config.yaml
num_hidden_layers: 9
hidden_size: 768
n_experts: 16
experts_per_token: 1
d_expert: 624
d_shared_expert: 0
hidden_act: "squared_relu"
moe_layers: [2, 3, 4, 5, 6, 7, 8]
router_score: "softmax"
normalize_top_k: false
routed_scale: 4.83
balance_loss: 0.00207
balance_bias: false
router_bias: true
init_std_router: 0.0117
lr_router: 0.000621
vocab_size: 39538
norm: "rmsnorm"
norm_eps: 1e-06
tie_word_embeddings: "early"
optimizer: "soap_variant"
learning_rate: 0.00173
beta1: 0.95
beta2: 0.98
max_grad_norm: 0.5
batch_tokens: [65536, 131072, 196608]
max_seq_len: 1024
train_tokens: 1250000000
max_steps: 10463
dataset: "wikipedia_en"
Below are experts of layer 5 (counted from 0) of a mixture-of-experts language model. Rows are named router (the router's row for the expert), down (a neuron's output weights, with its number) and show model dimensions 640-767. Each number is 500 + 25 x the weight over its row's rms, rounded and kept within 0 to 999. Numbers have three digits each.
Before each expert's rows: "comes before" lists some tokens at least twice as common just after its tokens as in all text. This comes from a sample of Wikipedia text that the model never trained on. Tokens count by the router's weight.

# expert 5
comes before: "| ", "1", "3", "2", " | ", "6"
router:502505513537435512509467488526516529499479521511504544501508509513534517469506483522496491526513532545551476465499530536491503542542495489486533482491483500512449487501533513476530550522478504519465486441473499520591512512536525483453526479490508511510531500519492502522502542525509472522523486552502518493483522531449501502489495474489506492486513515496532505495528512489490516500484
down0:478480507474503529531489563492455513514514504487529461530498554491479509467505483468499476513492497489494510500529498501503487524517513517514493492530511514487502454504528512505445498489496497487502500499514451489512505487552511531527523510513497508514510492483489481496503505485454476490451541452500523527458514498504498492473502514552512517489550465564452481492478514477482500505486
down1:510441480514507491483518486504513439507492491542537473448500492486515502540502502476506536504497513509479494548491513522517516541497525523473547489515504514498532511507530530468535514560484497483518496512477457511483494465482471472503482485509486516485508564509530482475499504453476499474490527529504497534529467483504490476502467482473546524513465483487540479519504526482509494491466
down2:462484490467513538478461539473485498537485507530517505522511500512457508500471506436558510509458498480505510511515501486523507503488471514472499552537493539509458509481510512483504521512509470463516486462526519522516473454505492496522517513469485516453505530472449497475484441477509521505481510497526492502479499492553541514487460530498434499495491519525460523497502467544507502508512
down3:501529514497479522491499535554517528476506506503502473499545502498472551526526539505497495468510531495529506496502542518510516535515498530546495526509554547461485514471534539527487514508505541443469511492503505524492529481476533486480493509500513489522497536548494497483443527487520471563489432513503479522493468453503485513499473493456505515506529527527489493473500487512527519497546
down4:480497448505445444480472501511468542479468523537528494473496496489457513517524518474529494512472583484524486494493520508482465478527436506493497544529505500488487509508452466466493526483502491520520519487500501468525428514531476510488492471520494482527482512491490537510532517490487498504536490499468476510507497456486477519499491547509496461497526499494528486528476482534498497494496
down5:524499490482486536510491509505527473461507495503541481496481529487470500510525487482492488516473526476501514515498550460481501494477515508471485486539571517464533509463510543497477497525478515448474543498522548542495467469509550462482510475524490505477506487489471507483507504536476483521500510500508521483467485528492491461502555521510514494514523548474501507519477494492500524504513
down6:528493445530507507493469465484506492461478459511510483520477477459539511494529555559504521511532488486506476446494502510493507513517482546516540503532483489483461490441494479482468488491500504489484456483496485506477512521525521520497449509528527513499493496519523476523502536543500535510524514513471465535533464490524533438521515549497508476502530505511499475508491476459499526509470
down7:514491514499505520471521516513489481544459532494481499483506515546547548489458511446519490494509500507527501522463504460495448527522530524524515532509544487520525458492489494544470482511512471530519471515510506480506474493535533477509541519529483502511533479469527505485507536515497509518503471498494482504486478448492490494516485463488476486489508505476501447498478499498509500494495
down8:520474487510470506476512515480518470509493529479507501486492507495543484477473465549480465497553491519513524487534512498454524471499493581509510504448479514479482466501474491507483537509448535502504485472468500470522494508497472480495537486472503545461485458509476510553506554520536492481485496498505491517503523521535498473536489499519455479501500458453474494475451469555532500513499
down9:528471485505514506533519481508521475495512510492506472476495498518439493474498517510490507514484473514522480461516540476536522508499496545487490480532508503512479498492523463523495534518503507490457532504495486526495509517518501516484519501447521519499499511499444490478443525489439470509508500494517553502526509476505477476530476459492511506498506497477510497485494513498515497520508
down10:462476490510457451473485523528475482540510489568496455480522505532471513520539530490502526542498526472549518470511486501493529479533465507538486505515545474511477485482485470488495507497510489466525505488454492497514492524464484469495514483533458446531488499512498556436499435493513456527477502497524481539470526518510496481509504442514504519476492505529510457455506543519483492510506
down11:521472507494505493446522475524492511518461495469503538497517495477518490456503548477482485475512499480521510509523458518459556556485485483523497544466524481514498514495500508494543478484529528531530453501529534510468460497464481493527549459515491511533517468482525480503534499488482494549511513478513502520507471509498498539478499490509477496479473523479550464525470524493462506517520
down12:479472451515512481489494504493506505492494515493471505488489518507484462495497548483529560525520496481491522522488475503499517495530498486467558475494472521427505523477530497500519510529477523498517490509507520484522518493467468501413497479497516519497545520529469515480546484555537487539484501517529504536544501480504489483488505491508500532528475557523513498468486507505522532497481
down13:482426511503512494510481511509493541511493475462522500478518488526484494490520467508454524500495414481502483488535477524505529501508496492464470490483510506483518517496461498500504524484530517524511502491488497528460543492540504522494516484417512517477538476497534489479536483535495476517477495556514499532498484465504516509503507530511470478509474482535460457508507512528525529539497
down14:512484472568539493480507516475541488488531528478500534533468556455488493487442475557500500526508464519456488473476511504506516512478452508459501476533502495493508539493514472508489532499509460521495522529511531517499465496517502473526507494486532512505519490479485528446515481512500493459549488496497469543487520479474481517485508466482479529493488512491469503490507564467471520490476

# expert 13
comes before: ")", "1", ") |", ") | ", ").", "),"
router:459474483503456536481495517504506537493481514500512495538502476478529519465514530550515482527470540474516497550511504507507490491496504493540497491493471532475487475488512450496524499504535479522492529459487484463478495522465526490531479504543492458519489479481482488482479469507524516515503491517482493507502472515502477543484524481532469464490509516503538554542498459506470533487481
down0:507495485456487525547482502466508520514504489531576527456521509482534524505519494480482528488533507508479477535501555415459474465484524565546492496456490508495528478494497511522484496516487514472506499509559508512466540526521551535494471493511509515482515559512501484493511474495478530520514526503514488521479525457511521471531465477535487435443455497499491455447464472503495494444488
down1:511509480502462485509496526488492527538499517504482487524444472488457538539492544505537467485505482489497480487495494497523451490504538459488483431547521473463518506545538492518485485497532489429513516521505473498530501478518442523495519482489474507486484492465485516499453490551534529535515470532486512484508508486491503523514480501512490501516487514507509520460504494512472484466480
down2:529488532512487483513515505512445497476526482522463512548484481525484514502460507495493536485482473470486480505487506491572503525451511513526490527542486544505476525510479544512455479463483497460538496524472480495521481505511509526539495484440501501512465458485502535535526536506483525516586517500500486483473524561469503506509511521488513499490479529505529530537472547475477486517504
down3:446481492536485491549529473481500554469483526495494528470464491487520526501480561489490497507498478446538465502512490531501523509518444486528531453527508486514578513486481488496470503516506494520526508526503480506506468519479488465501548549494498502485502512516531541459493500560470506495537505482495473491542508485478513508505530494474511467518504501486519503559522452464484479468493
down4:461537483511464511525482554503500476512504492498521479543467462497467504512466538505524503525486482504470491498491430513533474486520580510488511486467515523516498460448515471466483505480495469535505514493521511488480502501530481505506532508435483481495494485554480530531519553521501532479454490486500471514463518474519510481502497531555498507505460472474505491489489526501509495487494
down5:500543515494505535532488502511500504526473538556479529458467492471471497513471461477477451444446473454481462496532496525523538473513503496523495473484528499532541488498507498504495493515482540454523533506492514523476526506536555509491539529485480467489518534504495496515485464531483507495509507490485494504496509474525499504494487502487507460500490499512459490481463520505438543523504
down6:484511509525508480500481498483488529505497465483481479502520504503479468506519513501503432493485521506470485505482460544564474486457513480468498476499483443497497480482520533473454546506492487479510491506493519502519491537497480497468496520458442493488509478488481496506536465501522500520497497514513480474480513473491505476490472473492509468520493490502540537464520489511497467541492
down7:529554464498478496532486514451521481478517505539525512468553488501483514510506413491517498492483493529516514468509490497475496499493522489485499493487493492513478507494497465496523444513478528524522469539503532543502484477527532516501542517543526507510510494477463499460472494483527516483497504518489508510500485523480545505531521477441528486529482507529500470503491443521486499519447
down8:488524455564500522536473506518527501539514501509495442499500461498507535509450539471521511458454507492484475494484497508500508492473482461521516442464538507503528518530477483513520498494513465498483510517478538479510482504507485543498462493516540511503524494526489553530523512503510451483484509542486489456459502455480510556524508463514475495500522522507485483527498488524482484517506
down9:438497481478500487478537526510468459557472501491513494476473419509476471514517532498539509528459509501543489484492490517464534471533460497530528504535512511477511501542473517499522539483494513492504482479520513527491502526533474555492442501510517466529521564511495505485531490498541478494522515510464535509472543528504501518522493477521471525496520530497489497500498537502456503531500
down10:508493511474527492497469471489503511513521530480544480492463509453481437506501440480433487537505493494500486480513502524495516513494465502503535497494469513466509498504499525497552505523511511532513445493466494527465492512463494484482461512492548474483539487484476523515454516515460512483509540498446500486491469518523478472488492485495524496489514514505541518503478504524533534467502
down11:502517524487479500554529495487511489485500480450486507524524534504532488496497516460535497520483490478497520537477518511494530466464528477509527521554497544524523474507519498479499543495488530487526482507514522471509501499498453528494493514547496474509513470511538493498529497520492495505498407539512522515518552488492525462492513494494509490506515526495498514485480514544515505485470
down12:509513517467530487501487533500493492499461525459511529505500503480478501472494456499504543485522455472520517519468491516519536543540521507465519497497509527466458503464502528506504505502505494485526504489479479467471479497470519521526503471495507541515525470510535485480462520503497493488508484490455503492545536501493468491510484505503518516507473440506478480514464476474453507471517
down13:491505489510534492514491503490529511448477509527482507490546498493522496452506500503515491490546460469482476497423515513558487547476517469470509525520486484518571537513479521532492521539504470516516511507474476511508467511529532540503553482510513538500481489491511492495497522491497529512530465513477515470461474519494470524520507493525468509510484496478507520487496506467537515466523
down14:478457517474487516508472489503489514515472509489516515495516517514524508489542474491471496494571468518501456504496458504529490481501504481503505486532510456503506467524486481509477537520537467505494559501478505490468493542487497469538475492521495509498488519513506499508519446528528495482512478498487464545493496523529505477536501538506413439439554527495505498502523522547462521460493

# expert 7
comes before: "\n\n", " The", "The", " In ", " He", "In "
router:499502502507551515521502494519487522481492444510495487450504514515465516482484507505552542514470500459468510539455419500439482507520523500488472507475523544519494571474466476502470522529503495513484515501434526481504523511478506479557556499528508515472533459482509487492477498473496506488505500479507500510497480512532479481520529493546487482518539440482510496477456495530512505541463
down0:524527518514489493523476490466458480517488501539507469457501504529484499533480514549567536483513525506451513503507488514525519501474511463473497482492503535483486503441468492500507458499535471531508484458473476494480453501507516508482520489459581472524477516527477463517519520437494480493484514509471485482490490509469435505512488478482519494493475517492474488480488475483458480511528
down1:459503514518514485478439473494511481497461507466506521490517500489479521502503507496520516531481581505457485487499491515479538551490488497523494492483482541500466513512495491499528468508452480496521449554557512511532522521502496500493497462487502496482523549476523503503485482508583506486494498536486560493465506491490513527490503471508526453520480477500487523506482532492485491476539
down2:527535525506484532523511484488502525475541528482531442485527518493524487475432477494483514525541524491470491512489506507496483493490530494541489472488547521475469484490516490522493502522504505531514435484472508543532506511527481503542504475481535528486522508523435470545477483489451532492506510477489462442498509477525521535479513484525461536487508534487500496525497459526510492508466
down3:468517497496522471514512479469453471500515495490502545468470474504497499527444540473512482487534524490539505493491506547513532524479467497493513493509493528481534534511509494484484474537477534498461516472514486500514539510496484504501479530494476481493510498501512523496528478491483521507508518536511533514477530498528503470479520464474564527487521486482460458525519474488473480484476
down4:530519513518485483487480514525469515519449499504490515538527478495520448515486487511537468485524480479501475497470455484470484492528571501455525551479519504545506503487488473520486497519467487520476515505521531535503512482520525477453502497493465498501496544516504481508498543497533473500506517514471516475499533510501470499511489475537473463508485470468480495489510482498476509526513
down5:476501493499497494486479502527500492516498528494505529464473506497453472445522516463529500521527459501485503511478506503504511530473507545492521517480511506492514518471441525468509478497457497485472511500473535493529540491476574535501573505480493512465456492507495535500506506542542453460518474494502473523510485536463488514486553489481491466505504508541496498476556483513523491509520
down6:529533528477548541456480523484480509462534445478522512529501471515543479494498507513474474515455439496461512478481522500514501442489488548541463504514516496527499493476491498534469499485522473486425499493517474464498498492492459505475492507508520477482533471519494503486494497554500462510500496504480501524536533529512535547509514547473523517514490486486473478528521517477507503513480
down7:506560498526498513507514505506464576509502496457543497490487454539509478463470504563516486560541534486511479499499447527491437485493547494530505472498512536499502501499496485511497441488506453490514463502507531475474528515518487530482491509491497495488497527474533455497487478501523460468517451484516519546477496503495513549475488529464513482514503502527530497498510513497521463481482
down8:504531494514482493471500503537519520497492532526495487504464529481502537527527501511564524468505492539524523475509500530528525543486529482517464534480551484483469515469456497497503515510489475485524483482470479500515512526477481491483493481495478539503485547507476509531510517509545532517505524501502483550548494517550468496549520515505441502471510488547480517494425498526451514536498
down9:492478512524515525492482486460526513479475527520494472553510551488485506494523460499504499496531513461472511509490541495542501475529531526505453531526484503462538473522508499498508528526469469434508479521507511480511496499474522504495473504473496510503546537504530476490451482547491498482476546508533471519520458496485459498515488497549525463513528474541547519517538537491438485495501
down10:510470529446497505466505483484548532509457532488487516506506466461515485537525502483506481473494542479500494502501509449476494491468493532493491479563512456446500488486532492500523489481478474498499519518479470500456551495445498510478522469538470510485476475461505490480468464512486511515461506509526530482502490482473519491508527502490506524533499460536452509511527471483490481493479
down11:482544508542513472474522564483501527506479499539454485512506562506513536534496550506518489534517508463498511459502518460512518522488485487486502484493508508526508505520547486488520464493513514507549509498517538486533477513525449444501490473523482540507492504529478518501505501517471494475507500517456546493539499539514549481477473530504522505489510495512512528559456510440555515498493
down12:520503530486541493481530528500443513517488505514518549519499444508452489500476454505513485485481486498503491535479468492506463535517484427517449513505493521511505497495505541498546433535543503537509499502532474499524501507518502479473485493487494458523521538470481514499484534491465510477500490478503535518503481480537508484517479486507511479471486472483480498477535524499488510496504
down13:470482530468497516477496476462492498518473450518494456531483480546465515478509488523524529506478554475544551504520488451466471485503499517464494482501498504525526478482577465528511504533478479494502542477538523534503548459557456536523495503500505473555521530486479499458516533459503511536492517506520487501490510523516458494522458488520504473527503482448535532523480541482484514532517
down14:503456510508531521464496512492494472472497520503490517490486492491466494537474506531545503516463473519531474491497487475521446521506458483500442511459499556500493489498460518472480441536439499514527531467494511540471504540509528477523457462510546465489515511514474548465491482543533513488482480518515507485460501509511525499519526462521477490544501559483520518477469506500477494491500